From a checkpoint of a small mixture-of-experts model trained on Wikipedia: vocabulary 8192.
Below are experts of layer 8 (counted from 0) of a mixture-of-experts language model. Rows are named router (the router's row for the expert), gate (a neuron's input weights, with its number), up (a neuron's input weights, with its number) and show model dimensions 0-63. Each number is 50 + 15 x the weight over its row's rms, rounded and kept within 0 to 99.
Before each expert's rows: "comes after" lists some tokens at least twice as common just before its tokens as in all text. This comes from a sample of Wikipedia text that the model never trained on. Tokens count by the router's weight.

# expert 2
comes after: " ", "1", "2", " (", "3", " at"
router:68 56 49 67 75 52 34 61 40 28 59 63 67 65 42 50 59 63 64 43 63 54 57 44 51 44 64 58 57 45 72 56 40 62 28 37 48 51 62 46 50 61 75 66 64 26 57 51 26 52 34 46 70 45 09 40 50 52 69 81 74 55 60 66
gate0:82 48 48 33 34 24 58 39 52 55 40 34 60 71 62 91 75 38 47 56 38 30 32 31 54 47 79 71 25 50 60 56 57 41 41 56 51 37 56 48 36 65 53 44 51 35 18 38 59 52 34 44 78 41 27 64 61 56 44 72 60 41 41 76
up0:33 46 72 65 31 84 30 57 50 59 55 64 51 43 52 58 49 43 46 72 43 66 59 40 61 34 31 24 46 59 41 38 36 57 54 74 69 44 24 63 70 39 30 34 61 62 56 60 54 48 60 37 47 63 39 68 40 23 48 57 48 69 47 09
gate1:44 91 33 59 25 59 51 63 21 58 48 33 61 41 37 70 47 51 23 39 64 82 62 45 62 75 74 60 49 73 55 41 42 56 67 40 18 57 77 59 68 67 61 46 76 44 44 36 51 51 63 55 55 61 81 38 40 43 58 54 58 53 82 64
up1:48 24 49 52 83 60 46 43 36 43 62 59 58 60 48 54 46 53 84 63 52 47 17 51 61 79 67 33 56 56 27 58 49 55 25 56 51 60 56 33 27 56 78 76 50 55 57 56 42 54 48 41 57 70 29 67 46 59 31 77 42 62 27 49
gate2:60 67 61 48 34 64 50 54 69 29 72 44 51 51 44 59 28 67 30 69 27 56 54 61 60 54 63 45 78 85 57 85 35 44 29 50 78 56 33 55 33 40 32 27 80 28 54 45 26 51 37 86 24 51 45 40 42 53 47 53 44 47 59 50
up2:48 55 59 57 03 66 30 57 65 54 68 66 47 60 68 33 46 40 40 68 55 69 50 55 33 55 61 57 53 31 51 61 54 45 88 40 49 28 51 39 54 10 25 39 29 57 32 40 52 32 73 50 55 54 54 75 56 29 41 66 77 54 45 48
gate3:64 42 59 54 60 47 39 34 67 29 59 65 69 78 15 19 53 40 54 64 34 41 33 46 39 63 82 40 59 45 41 48 51 57 44 64 49 38 40 54 46 60 56 22 49 41 77 41 43 48 35 32 25 52 38 47 49 80 68 40 66 53 62 65
up3:37 73 46 49 43 87 54 39 52 35 64 60 28 54 46 45 54 52 69 28 56 31 38 54 83 61 29 73 57 46 59 34 30 60 47 47 50 81 56 21 50 55 41 49 55 50 16 78 74 47 69 65 38 51 68 80 19 63 58 44 49 47 31 46
gate4:62 41 35 52 77 43 27 63 59 45 32 28 69 78 39 47 57 51 62 66 61 48 79 34 29 49 52 78 23 69 29 28 58 72 56 51 50 58 35 69 57 78 55 32 45 50 76 67 50 64 57 67 57 54 41 46 43 48 40 53 43 59 41 45
up4:29 57 33 35 45 69 83 33 64 72 48 46 40 25 67 35 50 53 37 51 62 39 37 34 54 34 46 48 35 39 47 58 52 24 25 35 25 50 59 41 36 43 64 47 42 53 30 11 53 45 80 63 52 33 61 36 62 60 75 60 65 25 41 23
gate5:54 50 37 14 51 99 66 41 43 40 30 66 38 32 35 47 62 70 75 21 40 47 53 41 43 68 54 37 50 61 72 67 60 61 03 43 75 58 55 23 37 61 47 48 57 25 39 51 38 59 45 32 48 48 17 58 53 64 36 64 48 64 41 55
up5:31 51 50 26 42 41 41 46 53 36 59 40 19 67 49 67 30 58 58 67 55 82 63 79 65 52 75 52 57 29 40 58 69 46 19 50 57 83 36 32 66 49 52 50 47 41 38 41 38 83 22 57 58 61 31 53 54 80 53 59 52 59 43 48
gate6:48 50 72 65 74 55 45 64 74 61 44 41 48 75 47 81 68 46 70 43 60 36 38 64 54 58 33 74 50 48 38 26 47 38 53 57 65 43 70 61 25 38 66 43 63 58 49 45 52 32 38 41 14 50 27 37 81 76 78 43 34 51 45 62
up6:23 36 46 33 39 32 53 57 32 76 58 29 53 30 53 42 76 66 62 45 68 58 54 60 77 61 41 21 63 58 50 44 43 48 68 47 31 38 40 50 77 49 39 52 46 53 61 58 55 44 61 54 89 33 64 58 58 32 44 27 70 66 51 41
gate7:53 59 54 47 24 63 55 70 57 71 49 42 36 44 35 35 60 64 75 76 59 25 52 38 44 39 89 61 34 24 59 72 51 38 57 58 41 63 16 34 44 58 29 57 36 68 61 29 60 58 49 46 40 62 71 27 68 45 57 58 16 18 53 59
up7:62 42 61 36 49 56 21 58 48 33 28 41 35 68 30 19 50 75 49 36 55 58 69 47 49 28 57 71 54 71 49 39 52 63 45 35 78 53 42 45 78 40 52 48 29 46 21 42 50 52 61 57 70 00 58 42 59 52 65 54 61 43 39 58
gate8:49 43 52 80 44 55 42 55 52 36 49 75 52 51 29 58 56 67 41 57 60 53 62 34 53 15 67 51 48 51 65 40 48 30 75 56 33 28 74 41 10 51 56 21 57 53 71 51 39 51 68 25 54 91 51 21 52 41 66 47 62 51 56 47
up8:52 56 51 49 54 62 68 52 62 62 59 49 33 47 34 34 30 22 23 59 81 49 40 67 48 48 27 26 54 42 27 39 63 58 49 37 72 63 22 52 54 35 50 59 22 56 55 55 30 53 47 55 49 21 69 64 47 49 35 12 36 40 36 60
gate9:53 23 63 51 51 51 38 72 60 66 64 61 62 51 21 29 56 63 72 46 48 27 08 49 52 54 51 70 63 63 75 80 80 43 43 51 40 43 51 45 31 53 57 28 50 70 51 49 48 47 76 48 39 19 74 42 66 43 47 58 57 48 61 54
up9:46 53 58 49 36 39 60 67 40 61 31 61 69 56 40 40 61 48 25 31 49 46 63 29 50 41 66 51 50 42 46 57 55 60 61 41 70 65 58 29 75 43 84 68 38 38 51 48 74 36 56 53 63 51 43 65 41 63 74 09 37 48 40 37
gate10:54 44 77 47 53 39 61 44 24 88 79 40 56 62 38 45 64 55 82 63 34 66 64 55 47 67 54 49 59 71 35 64 83 58 63 58 51 62 46 62 61 44 33 38 43 42 61 46 35 41 48 43 58 42 66 54 21 45 65 51 53 56 72 36
up10:42 42 50 65 48 41 68 42 39 57 38 26 56 39 56 50 59 61 75 62 14 52 51 52 55 64 91 59 54 79 41 62 67 54 48 53 39 51 37 54 53 57 44 46 48 68 50 46 26 36 72 46 53 37 68 67 39 28 35 61 59 45 48 47
gate11:49 60 42 65 35 49 59 52 36 57 74 78 25 60 51 76 90 53 68 55 60 59 79 45 88 71 65 24 81 53 24 59 46 61 41 53 20 48 54 47 40 30 58 58 54 38 54 67 57 81 68 59 22 78 17 72 55 42 53 65 46 65 40 47
up11:53 56 34 42 44 63 57 35 48 40 43 41 18 23 60 56 46 56 61 35 75 34 45 25 53 50 66 58 34 50 55 16 49 64 53 38 43 24 26 17 27 47 49 66 54 71 47 44 57 39 54 46 43 82 30 67 50 31 65 57 43 34 45 73
gate12:58 54 41 63 70 53 18 66 43 59 34 60 85 45 63 52 49 28 58 38 57 59 59 48 38 42 56 18 56 45 49 27 37 50 74 35 49 58 78 58 31 35 73 53 48 45 80 50 54 58 28 49 39 38 33 23 63 54 62 38 37 49 52 65
up12:79 51 60 82 19 47 46 62 31 29 29 36 68 37 47 49 48 45 50 51 52 37 54 06 42 30 36 79 58 50 53 51 59 43 56 37 58 00 28 46 54 10 61 41 60 68 56 25 68 53 77 34 36 51 55 68 53 39 42 40 47 58 39 42
gate13:34 30 48 74 58 37 42 49 57 52 63 52 31 80 45 69 43 25 60 56 59 31 45 65 65 47 56 69 45 73 60 35 67 86 71 39 41 45 61 59 47 50 58 41 39 41 45 56 32 18 47 42 50 42 62 43 61 68 54 27 41 53 51 34
up13:47 37 69 50 63 42 70 45 80 53 49 65 56 34 44 61 74 41 69 36 63 73 56 33 35 60 40 44 22 78 67 33 45 22 69 55 55 65 49 60 54 21 65 44 59 50 48 60 46 33 33 44 44 62 65 22 58 47 41 53 72 52 58 60
gate14:62 53 45 34 46 55 61 26 43 53 50 50 59 39 73 80 71 46 63 42 56 47 48 43 86 93 49 40 60 82 45 60 46 35 38 37 33 62 44 42 66 49 30 65 37 33 50 35 24 48 75 63 36 40 21 60 36 24 37 60 77 55 52 62
up14:89 51 72 18 43 57 44 47 34 22 32 43 34 48 41 23 49 39 68 82 42 40 59 53 54 26 49 28 64 36 44 59 79 67 44 53 58 45 46 66 66 36 52 56 71 70 43 49 25 63 10 43 50 40 54 46 53 65 67 33 43 50 66 57
gate15:45 21 41 52 46 46 57 31 42 60 70 70 47 45 45 55 42 39 19 40 37 42 38 47 66 73 47 38 30 50 33 64 62 83 50 43 69 96 76 58 45 57 44 66 62 51 33 47 62 48 60 41 40 57 53 64 58 43 51 32 37 55 41 45
up15:26 61 56 34 51 66 38 34 57 46 64 35 72 48 39 54 70 41 72 48 49 60 73 58 49 40 61 37 50 38 60 44 66 41 55 56 34 41 38 62 56 41 43 24 20 48 74 55 40 59 67 73 38 49 38 43 43 69 59 29 60 67 52 42
gate16:66 58 60 76 42 47 58 82 58 54 40 36 56 60 40 54 91 32 56 57 55 54 20 43 28 33 23 47 67 51 26 57 34 39 68 28 58 61 41 66 55 68 57 56 56 44 40 51 64 52 41 46 53 75 41 56 50 47 46 38 66 49 58 78
up16:44 74 48 74 47 73 26 57 62 38 49 38 53 44 36 57 45 37 50 69 45 71 46 60 46 58 59 47 57 37 42 46 48 60 56 42 58 54 47 55 85 77 47 25 66 54 46 67 45 51 64 43 42 52 67 49 43 91 26 46 52 58 47 54
gate17:47 52 28 64 58 43 61 36 43 52 47 58 62 78 40 59 46 73 72 27 57 66 49 40 47 54 25 43 46 75 35 42 41 74 49 97 65 45 44 50 56 86 72 43 40 44 30 38 58 56 39 46 29 55 58 46 41 22 43 74 37 46 63 43
up17:76 33 41 41 32 55 52 82 41 48 33 73 56 49 15 36 53 57 66 56 65 20 37 55 90 22 35 33 54 55 44 51 22 38 51 62 60 59 46 29 70 71 71 41 46 45 72 40 49 68 58 43 42 60 49 47 51 43 59 85 68 40 53 33
gate18:42 54 51 55 52 31 68 64 27 62 55 61 49 69 37 45 36 35 62 50 46 35 07 38 48 58 76 75 48 46 48 66 78 72 35 61 57 74 56 45 47 67 59 62 42 57 28 62 53 61 48 40 51 36 38 36 57 47 47 11 33 63 55 58
up18:51 43 49 36 66 40 37 38 41 52 41 49 55 52 50 30 67 32 69 52 44 26 22 27 48 69 62 69 52 23 60 76 65 60 49 42 99 88 68 54 67 44 56 30 46 70 25 61 47 51 78 36 81 19 60 61 35 45 55 39 50 60 53 35
gate19:30 52 18 46 23 60 48 45 32 67 20 53 39 60 37 56 37 36 52 76 54 48 66 34 62 54 58 35 68 70 39 44 61 66 38 62 51 54 56 27 58 51 89 38 47 48 58 31 18 34 70 50 42 74 50 38 61 56 63 29 38 56 35 71
up19:45 61 35 45 55 53 59 53 69 40 17 27 58 62 62 67 64 79 40 37 36 41 45 45 24 65 42 57 25 68 63 43 67 40 67 58 51 49 68 49 47 67 55 34 51 59 37 50 69 87 56 39 59 69 50 41 22 67 68 60 37 52 59 46
gate20:19 39 36 71 66 50 67 56 66 52 42 60 22 49 39 86 64 46 66 53 40 54 50 61 66 54 56 63 60 67 41 70 61 40 30 54 39 33 46 42 29 49 38 50 20 29 56 54 41 42 28 61 66 48 53 45 43 58 68 13 64 12 58 55
up20:70 35 46 72 41 22 37 58 50 78 50 28 40 63 33 16 26 37 55 52 28 41 36 70 76 57 83 34 76 45 42 47 69 71 51 58 60 60 18 55 58 67 48 28 68 53 72 55 41 73 58 34 38 61 87 41 54 49 41 41 23 54 59 24
gate21:56 37 62 62 38 49 47 64 43 64 37 58 36 62 50 47 71 41 41 44 82 72 53 18 43 14 41 58 20 55 58 67 41 38 64 58 47 51 75 51 59 55 71 18 47 64 17 21 65 60 50 39 61 50 44 36 53 54 56 55 53 40 57 57
up21:56 25 50 47 37 51 26 61 29 40 99 85 43 55 57 37 45 56 46 62 61 19 67 39 31 38 45 41 50 56 76 63 54 29 60 31 52 60 32 53 65 46 85 55 55 55 59 16 45 45 59 50 74 64 39 44 64 54 44 64 32 29 47 77
gate22:61 64 66 30 40 44 45 59 54 54 50 72 62 66 29 31 43 55 56 59 35 52 80 46 58 46 39 45 49 55 44 78 42 16 62 46 39 36 87 52 61 65 65 29 60 63 44 41 28 55 44 35 69 52 39 53 54 46 45 59 62 52 57 62
up22:56 54 72 40 21 53 53 57 40 41 72 66 65 16 28 52 54 47 47 41 31 73 46 56 63 67 56 46 53 55 59 64 70 60 47 57 53 17 35 26 51 43 51 64 68 69 72 91 34 46 76 64 36 61 44 40 48 43 81 51 44 58 41 45
gate23:28 54 52 48 59 35 51 77 68 49 44 68 30 62 51 87 60 49 32 50 62 53 42 65 77 55 33 51 40 24 59 16 48 70 51 55 20 41 45 43 26 58 39 26 53 55 45 38 43 33 21 38 66 45 39 62 36 61 79 18 44 42 61 61
up23:42 46 47 40 72 42 52 53 50 72 59 69 52 57 58 63 69 31 43 46 32 74 53 52 54 15 60 40 40 46 63 46 59 49 38 57 08 41 49 42 32 38 55 67 60 61 54 68 61 52 69 49 72 49 67 22 47 54 69 31 28 51 36 82
gate24:85 47 69 69 46 37 48 50 49 56 40 60 59 54 26 70 43 57 52 43 90 38 39 44 89 55 51 41 71 58 25 66 40 57 25 64 62 58 40 48 44 40 40 30 36 50 53 45 65 43 36 17 36 49 30 58 45 65 80 59 42 68 45 49
up24:67 75 25 46 46 64 26 54 62 56 57 68 36 67 55 46 49 34 51 33 51 24 50 48 87 37 65 73 40 24 39 45 67 51 61 53 24 51 56 60 66 56 47 47 50 55 59 50 62 50 38 78 54 35 54 84 51 72 65 50 56 47 47 33
gate25:74 24 80 50 32 40 49 56 55 61 63 39 46 60 68 50 51 34 47 38 59 44 43 68 77 63 34 65 48 70 47 62 50 32 73 25 84 67 52 50 33 69 57 56 53 61 51 66 29 36 68 67 73 57 32 42 32 36 61 38 49 63 66 40
up25:47 64 35 68 74 39 60 53 59 50 36 60 62 63 67 39 56 58 37 47 55 88 47 53 51 84 72 23 33 60 50 32 56 42 81 63 34 69 56 46 52 36 77 44 51 29 80 52 71 57 58 50 61 57 62 33 37 58 41 77 65 67 63 53
gate26:28 56 53 68 73 38 31 54 39 31 37 45 70 42 45 26 49 33 59 47 69 61 46 57 66 54 38 41 48 39 41 68 66 58 32 74 43 50 66 61 72 49 66 34 71 45 43 30 69 72 86 35 44 36 55 47 28 62 61 55 44 67 47 66
up26:43 58 46 70 48 46 34 50 66 55 36 64 45 44 49 35 54 53 58 64 68 36 35 56 60 77 44 50 29 37 66 57 58 17 55 59 58 51 29 55 60 40 57 46 80 76 32 20 70 60 46 75 37 37 43 46 39 50 42 29 54 35 30 47
gate27:46 37 33 26 21 60 00 56 59 65 51 64 51 51 52 68 90 50 42 54 37 59 58 41 63 73 61 70 45 42 46 79 54 53 62 63 41 62 62 39 21 62 53 35 49 63 40 41 76 09 19 59 41 39 44 32 63 50 56 39 55 65 28 70
up27:47 65 65 55 50 38 78 41 33 49 59 44 48 29 64 37 23 52 55 55 44 43 43 52 31 41 24 58 62 60 48 25 53 71 43 55 45 35 34 64 78 24 63 84 50 44 51 51 34 73 65 42 59 43 33 76 50 37 40 60 44 51 67 63
gate28:65 46 69 57 37 18 13 93 50 64 61 36 72 65 45 43 67 43 41 54 43 46 40 63 45 40 35 62 72 45 27 50 70 23 32 56 49 75 56 63 42 50 42 40 35 43 57 60 38 64 41 60 68 52 66 47 65 54 50 55 60 57 66 63
up28:40 43 27 44 27 54 61 65 49 43 45 49 21 38 18 63 46 37 38 61 62 43 55 52 58 41 74 55 52 47 17 42 63 70 75 57 53 31 53 38 55 53 65 45 67 70 70 60 08 28 54 56 20 65 86 59 33 39 50 33 41 43 61 52
gate29:77 49 58 62 61 45 65 76 71 55 52 60 68 34 21 44 36 63 21 78 48 55 33 65 59 42 57 49 54 99 57 65 42 62 48 45 44 54 16 45 26 56 43 07 48 46 26 63 56 26 56 67 30 34 60 68 45 45 63 66 52 51 65 52
up29:56 66 46 88 56 71 65 37 53 37 48 64 38 74 70 68 59 56 58 63 42 30 67 37 14 34 41 38 63 38 77 34 67 65 30 69 59 67 53 55 44 48 47 58 71 20 52 61 53 40 50 32 40 52 46 40 37 61 44 48 34 46 45 49
gate30:48 51 21 78 29 24 61 56 47 69 50 25 83 42 55 47 64 75 40 43 51 52 42 66 63 14 62 57 56 76 66 36 54 51 58 45 51 33 53 53 62 37 36 47 36 53 37 70 52 66 93 55 47 23 45 41 66 59 21 47 58 49 52 50
up30:64 46 66 62 59 48 50 43 71 45 53 69 00 45 42 46 52 33 73 35 33 56 58 43 40 57 37 27 38 20 70 79 33 50 50 59 42 48 33 56 48 63 39 30 57 50 72 49 72 42 29 33 67 89 44 93 25 59 81 40 66 41 52 66
gate31:35 41 51 77 67 52 59 38 70 13 45 40 67 53 44 42 45 36 22 67 45 36 45 55 43 55 79 64 63 65 71 97 49 43 84 33 42 41 55 38 31 59 44 57 47 33 68 58 26 59 43 42 47 64 35 42 47 48 38 53 49 80 84 74
up31:46 36 56 62 70 39 73 44 44 84 50 49 34 30 61 45 59 35 39 20 51 52 34 58 49 54 38 31 76 32 42 64 39 51 62 71 66 42 58 33 59 52 68 60 50 49 52 74 46 30 39 59 58 46 49 65 46 50 50 54 76 35 59 44
gate32:63 61 53 70 25 68 47 64 45 66 65 45 35 61 54 74 64 36 74 53 36 57 68 37 71 47 47 60 44 58 60 43 99 42 56 33 63 46 39 52 42 35 56 46 58 35 61 37 50 51 25 43 52 60 65 31 63 31 24 55 59 69 61 56
up32:45 53 50 72 21 68 59 32 46 45 52 55 29 37 45 45 46 36 72 47 52 68 50 64 48 67 66 67 42 46 55 47 49 48 49 59 83 55 36 49 52 25 66 55 46 51 45 52 59 51 53 59 44 44 83 54 35 52 22 26 61 54 54 51
gate33:40 21 60 58 57 65 51 35 37 38 55 46 57 65 53 65 47 47 22 25 60 60 72 74 68 94 59 56 47 68 36 63 28 65 71 63 45 85 46 46 58 50 44 68 59 41 48 59 36 53 51 60 56 45 40 53 59 57 56 16 50 62 59 34
up33:36 50 53 42 59 47 38 41 47 63 54 57 43 37 56 64 47 56 48 56 49 46 46 38 32 74 29 67 54 68 39 27 50 41 44 64 67 62 45 95 83 61 23 40 52 69 81 72 56 51 54 45 48 67 47 54 46 58 63 45 44 71 39 29
gate34:70 44 76 59 33 35 57 46 41 38 46 64 80 60 18 47 42 39 56 29 36 35 47 26 44 57 63 27 49 49 31 72 58 25 85 45 51 34 32 58 45 36 39 26 80 61 36 43 47 61 43 69 43 56 31 34 85 49 69 51 46 48 41 52
up34:32 44 65 58 38 57 57 43 72 55 38 70 45 44 28 43 61 55 29 72 30 40 66 48 42 48 51 56 69 52 62 17 38 48 47 45 35 48 80 74 46 36 26 43 58 64 60 57 40 50 75 53 56 73 33 43 54 48 66 29 67 56 51 70
gate35:60 67 56 60 50 20 37 64 38 39 48 38 39 61 62 47 54 38 43 31 70 35 38 25 32 57 60 59 62 30 45 68 44 75 56 64 44 29 57 30 66 67 65 39 70 31 29 40 79 54 57 45 58 17 58 59 42 45 71 45 38 58 56 64
up35:19 34 38 53 49 53 55 66 29 25 54 51 75 53 56 54 43 39 61 57 39 58 55 45 45 33 41 69 26 79 83 24 62 44 43 54 39 99 15 63 59 33 32 65 42 56 51 54 29 89 50 51 47 69 43 77 51 49 26 44 57 55 43 28
gate36:50 34 51 30 15 67 54 49 68 46 55 26 30 75 24 54 71 56 27 22 64 46 46 51 61 51 44 51 77 64 39 42 30 51 43 57 79 69 53 49 59 49 58 71 66 23 40 60 42 56 63 47 55 49 48 26 53 56 52 53 48 82 51 51
up36:59 55 65 66 37 43 34 31 35 60 74 67 54 66 30 54 28 52 22 40 46 20 59 51 69 44 81 56 30 50 53 47 36 63 28 56 54 39 49 33 58 42 12 35 68 33 36 69 33 42 47 49 33 27 78 32 42 36 38 73 80 69 38 52
gate37:72 68 20 34 31 37 51 43 66 13 58 65 56 54 35 28 71 67 41 37 52 35 54 41 59 45 46 68 51 45 43 45 66 60 55 45 53 45 70 53 50 40 40 29 39 41 62 22 77 54 55 61 42 41 25 69 77 61 62 59 42 58 46 56
up37:37 72 66 49 62 73 51 51 55 52 35 65 51 53 65 73 35 41 51 46 82 66 52 30 63 38 45 46 52 33 31 55 52 44 64 53 67 63 68 71 25 68 31 72 55 49 66 11 31 61 35 33 36 55 32 38 50 62 45 47 42 44 52 37
gate38:43 37 53 43 51 92 67 55 38 44 52 39 40 52 65 78 46 61 38 57 49 00 66 35 58 61 27 46 42 60 43 65 67 50 33 44 37 50 75 39 36 45 52 25 53 53 79 54 62 57 36 70 49 77 42 43 42 40 60 50 48 62 64 40
up38:32 54 44 77 35 65 49 24 63 52 22 48 70 56 76 55 57 43 41 64 36 23 81 27 34 74 63 39 43 66 38 51 70 72 80 30 43 27 68 53 35 39 26 52 46 38 54 51 63 65 45 26 63 53 62 50 63 55 27 44 47 60 37 31
gate39:54 69 47 30 33 54 37 78 47 29 61 64 40 66 32 28 77 32 36 60 49 39 50 58 49 62 56 73 28 53 59 81 61 27 43 31 52 79 34 90 62 51 40 26 66 69 25 30 34 63 53 54 53 51 48 45 61 75 44 40 31 60 54 59
up39:65 43 59 68 31 60 66 43 29 36 58 31 63 68 67 49 56 47 46 49 56 46 52 18 35 39 72 54 57 61 64 74 56 46 71 52 56 48 53 51 76 49 82 36 51 57 07 30 71 49 62 56 42 72 49 55 42 74 49 69 40 32 46 45
gate40:61 53 72 65 34 41 37 61 53 54 55 34 55 58 64 55 30 32 49 21 59 57 59 29 48 93 46 42 44 40 61 38 67 33 32 68 69 48 48 28 49 83 62 75 65 36 54 26 42 46 66 36 54 32 56 33 13 51 59 54 47 25 59 54
up40:53 32 35 49 67 59 68 50 48 64 56 55 58 32 27 64 65 53 41 68 73 37 40 70 50 21 45 42 52 21 43 47 35 43 63 54 45 48 52 69 35 61 37 48 64 68 34 37 58 99 51 77 26 43 37 61 60 85 45 38 45 63 56 39
gate41:68 52 34 61 40 60 37 73 51 37 23 56 55 42 30 84 47 70 66 54 32 49 61 39 57 57 94 49 82 49 26 52 56 62 49 62 34 73 38 56 41 73 44 48 34 39 52 62 43 44 56 44 51 14 77 62 81 50 58 09 37 33 39 41
up41:58 39 51 37 48 69 21 35 38 33 66 44 74 41 52 44 41 58 71 54 48 43 36 86 73 44 52 48 64 65 29 59 43 50 00 27 75 47 60 43 51 75 44 38 58 45 47 70 19 46 59 43 37 53 51 27 53 53 67 58 63 58 36 59
gate42:59 51 54 25 74 32 57 46 55 42 51 57 56 54 47 53 49 35 71 48 52 49 32 52 32 41 43 45 50 68 40 70 43 36 56 57 75 66 28 69 45 31 84 42 63 26 64 70 61 74 46 42 60 46 32 43 41 67 25 57 62 45 55 78
up42:60 62 42 62 40 47 76 68 61 41 50 47 37 56 40 34 45 74 58 72 42 32 50 70 76 56 58 34 75 78 38 18 71 64 63 37 44 70 51 28 87 46 46 24 54 30 61 45 52 55 47 59 19 61 33 57 56 38 60 61 51 40 48 57
gate43:70 53 64 51 34 34 68 68 63 64 75 82 38 42 78 48 75 28 46 57 60 57 44 22 35 48 66 64 35 52 40 50 44 51 67 35 23 48 48 44 68 56 65 79 71 70 50 64 73 31 52 64 44 68 69 20 51 41 36 43 54 62 53 56
up43:65 41 56 58 74 59 35 36 64 34 42 56 50 58 51 37 37 54 46 58 66 65 41 58 33 45 39 45 50 48 84 77 18 53 93 49 81 24 47 56 24 43 57 52 77 56 52 37 40 74 56 30 65 56 37 57 41 58 60 77 36 40 61 53
gate44:41 38 54 53 63 53 32 29 48 41 81 62 42 74 32 51 53 64 54 29 65 68 57 57 44 43 53 26 47 79 47 48 59 41 43 41 61 72 47 52 38 30 49 48 99 51 49 37 43 69 29 44 52 54 12 36 48 32 68 65 47 54 48 72
up44:35 49 47 35 49 24 40 64 47 61 53 34 63 61 74 53 50 56 34 47 29 68 31 69 72 40 00 42 51 56 35 67 48 49 46 60 44 38 37 54 45 51 36 57 53 70 46 36 51 76 43 35 54 63 52 57 50 47 45 53 60 66 54 42
gate45:58 49 66 28 49 28 64 46 39 58 28 46 44 87 52 54 61 46 88 26 41 29 37 66 38 25 37 54 53 67 79 48 77 46 73 43 67 63 43 75 48 48 33 27 37 77 42 38 44 45 66 55 45 40 55 50 52 70 48 53 73 58 47 45
up45:60 42 39 38 60 30 86 53 15 58 65 43 58 37 53 92 43 64 56 25 46 63 53 49 63 33 52 41 38 41 37 44 62 50 91 49 34 75 58 58 56 52 79 36 47 58 55 54 64 37 77 50 57 34 55 63 25 24 36 58 54 31 42 69
gate46:32 36 38 74 53 34 62 75 20 65 41 40 32 64 45 42 79 50 56 39 60 46 38 35 56 63 34 78 52 60 34 39 64 59 35 61 52 71 61 38 58 42 35 75 56 50 43 67 74 29 44 61 55 65 51 71 40 16 28 28 39 61 61 26
up46:69 58 53 38 17 59 67 40 37 64 26 78 80 38 32 40 39 63 66 54 62 55 38 61 60 49 43 37 34 23 61 45 36 42 54 69 26 40 20 64 67 36 48 40 51 56 57 36 74 45 45 46 58 37 43 45 60 54 48 48 73 34 14 52
gate47:33 46 40 57 21 55 44 38 51 41 31 67 62 58 41 65 59 46 86 61 69 23 63 58 56 72 58 44 55 56 52 54 35 45 75 11 49 28 41 49 24 53 42 34 41 70 52 92 52 47 27 70 35 42 18 57 55 68 58 35 42 62 53 61
up47:14 36 29 51 47 47 49 37 47 53 62 49 92 59 58 58 40 50 62 54 72 42 34 55 71 44 65 46 34 19 63 40 52 57 52 44 63 55 42 57 34 57 49 62 34 31 80 63 63 53 58 36 43 37 56 63 35 57 64 53 64 72 53 34
gate48:46 64 41 65 22 28 54 38 33 43 51 57 46 50 16 32 56 30 22 36 33 41 66 41 54 60 48 76 52 95 64 41 46 52 38 64 45 44 43 33 74 55 74 23 31 59 48 33 70 21 52 50 44 64 51 48 54 60 55 27 44 47 46 55
up48:66 79 38 53 35 34 49 61 30 54 61 36 64 56 52 28 82 29 35 71 77 54 48 12 61 54 48 68 33 58 76 66 41 77 64 45 34 21 58 44 67 54 61 61 42 69 39 54 51 36 61 39 38 60 27 18 62 57 39 44 65 64 32 49
gate49:26 47 48 49 64 67 50 72 56 45 78 64 55 89 57 58 57 46 61 36 38 55 28 83 55 41 37 32 57 53 37 53 40 64 36 53 53 83 63 58 30 58 58 34 55 33 71 35 42 58 30 59 44 62 41 52 54 56 41 65 68 48 58 72
up49:62 63 58 51 37 23 49 55 30 39 62 32 25 34 78 47 61 66 41 55 27 56 50 33 66 64 46 65 67 46 66 44 41 46 39 67 34 42 38 66 48 43 49 78 74 55 12 55 48 27 77 49 45 85 67 70 30 47 35 37 33 46 53 61
gate50:48 28 48 56 49 62 33 37 43 47 59 48 50 58 61 61 65 52 35 32 52 32 45 66 62 60 88 32 60 48 56 63 50 37 28 31 58 40 62 53 60 31 43 44 32 56 45 52 40 25 78 50 64 62 47 44 53 51 40 34 58 64 67 52
up50:38 70 22 56 58 32 60 44 24 28 75 51 64 60 59 55 38 46 52 46 54 31 45 55 51 46 77 43 55 73 53 53 52 78 70 39 67 47 38 26 59 25 66 48 56 57 38 30 31 47 50 49 34 25 55 56 17 47 60 69 57 53 69 54
gate51:61 49 58 55 41 13 68 32 51 39 27 50 79 57 29 32 50 36 23 25 47 63 44 78 44 50 70 30 55 51 19 52 57 55 63 49 53 18 62 44 40 53 53 61 62 41 59 40 65 42 32 77 72 28 23 43 57 32 58 50 51 44 64 66
up51:48 56 70 55 39 35 49 36 18 24 61 66 72 45 44 53 33 66 53 46 42 39 21 67 46 55 44 42 54 46 50 83 61 19 54 46 56 07 62 78 47 64 53 40 74 52 48 67 27 72 42 51 78 46 46 20 40 47 49 44 74 27 77 44
gate52:65 45 50 65 62 42 30 78 66 80 57 35 44 70 68 57 52 41 57 43 54 66 45 42 48 38 28 56 44 59 20 48 52 42 95 53 66 68 50 67 70 72 39 55 59 57 31 32 53 56 59 52 76 29 60 32 63 35 38 54 46 67 57 61
up52:60 74 26 72 51 56 31 43 52 62 37 61 30 72 64 49 46 54 64 34 56 79 42 33 55 28 19 44 39 55 61 44 78 23 48 44 43 26 46 47 75 59 52 43 36 54 38 44 58 52 29 61 37 50 52 34 55 40 61 59 77 73 42 70
gate53:58 41 47 58 33 75 32 25 63 50 59 46 79 48 55 39 30 54 38 55 42 61 41 53 71 59 51 58 40 73 19 61 53 29 34 25 67 29 47 63 14 68 23 26 55 55 57 46 30 39 91 45 57 69 47 37 57 25 59 76 41 44 62 51
up53:48 68 50 69 63 83 67 58 39 49 40 34 43 46 85 39 46 33 38 34 60 42 69 35 44 29 67 54 46 76 28 29 30 60 55 52 37 29 48 35 39 54 78 67 18 23 50 24 45 49 32 41 53 59 22 46 48 62 63 78 46 32 43 59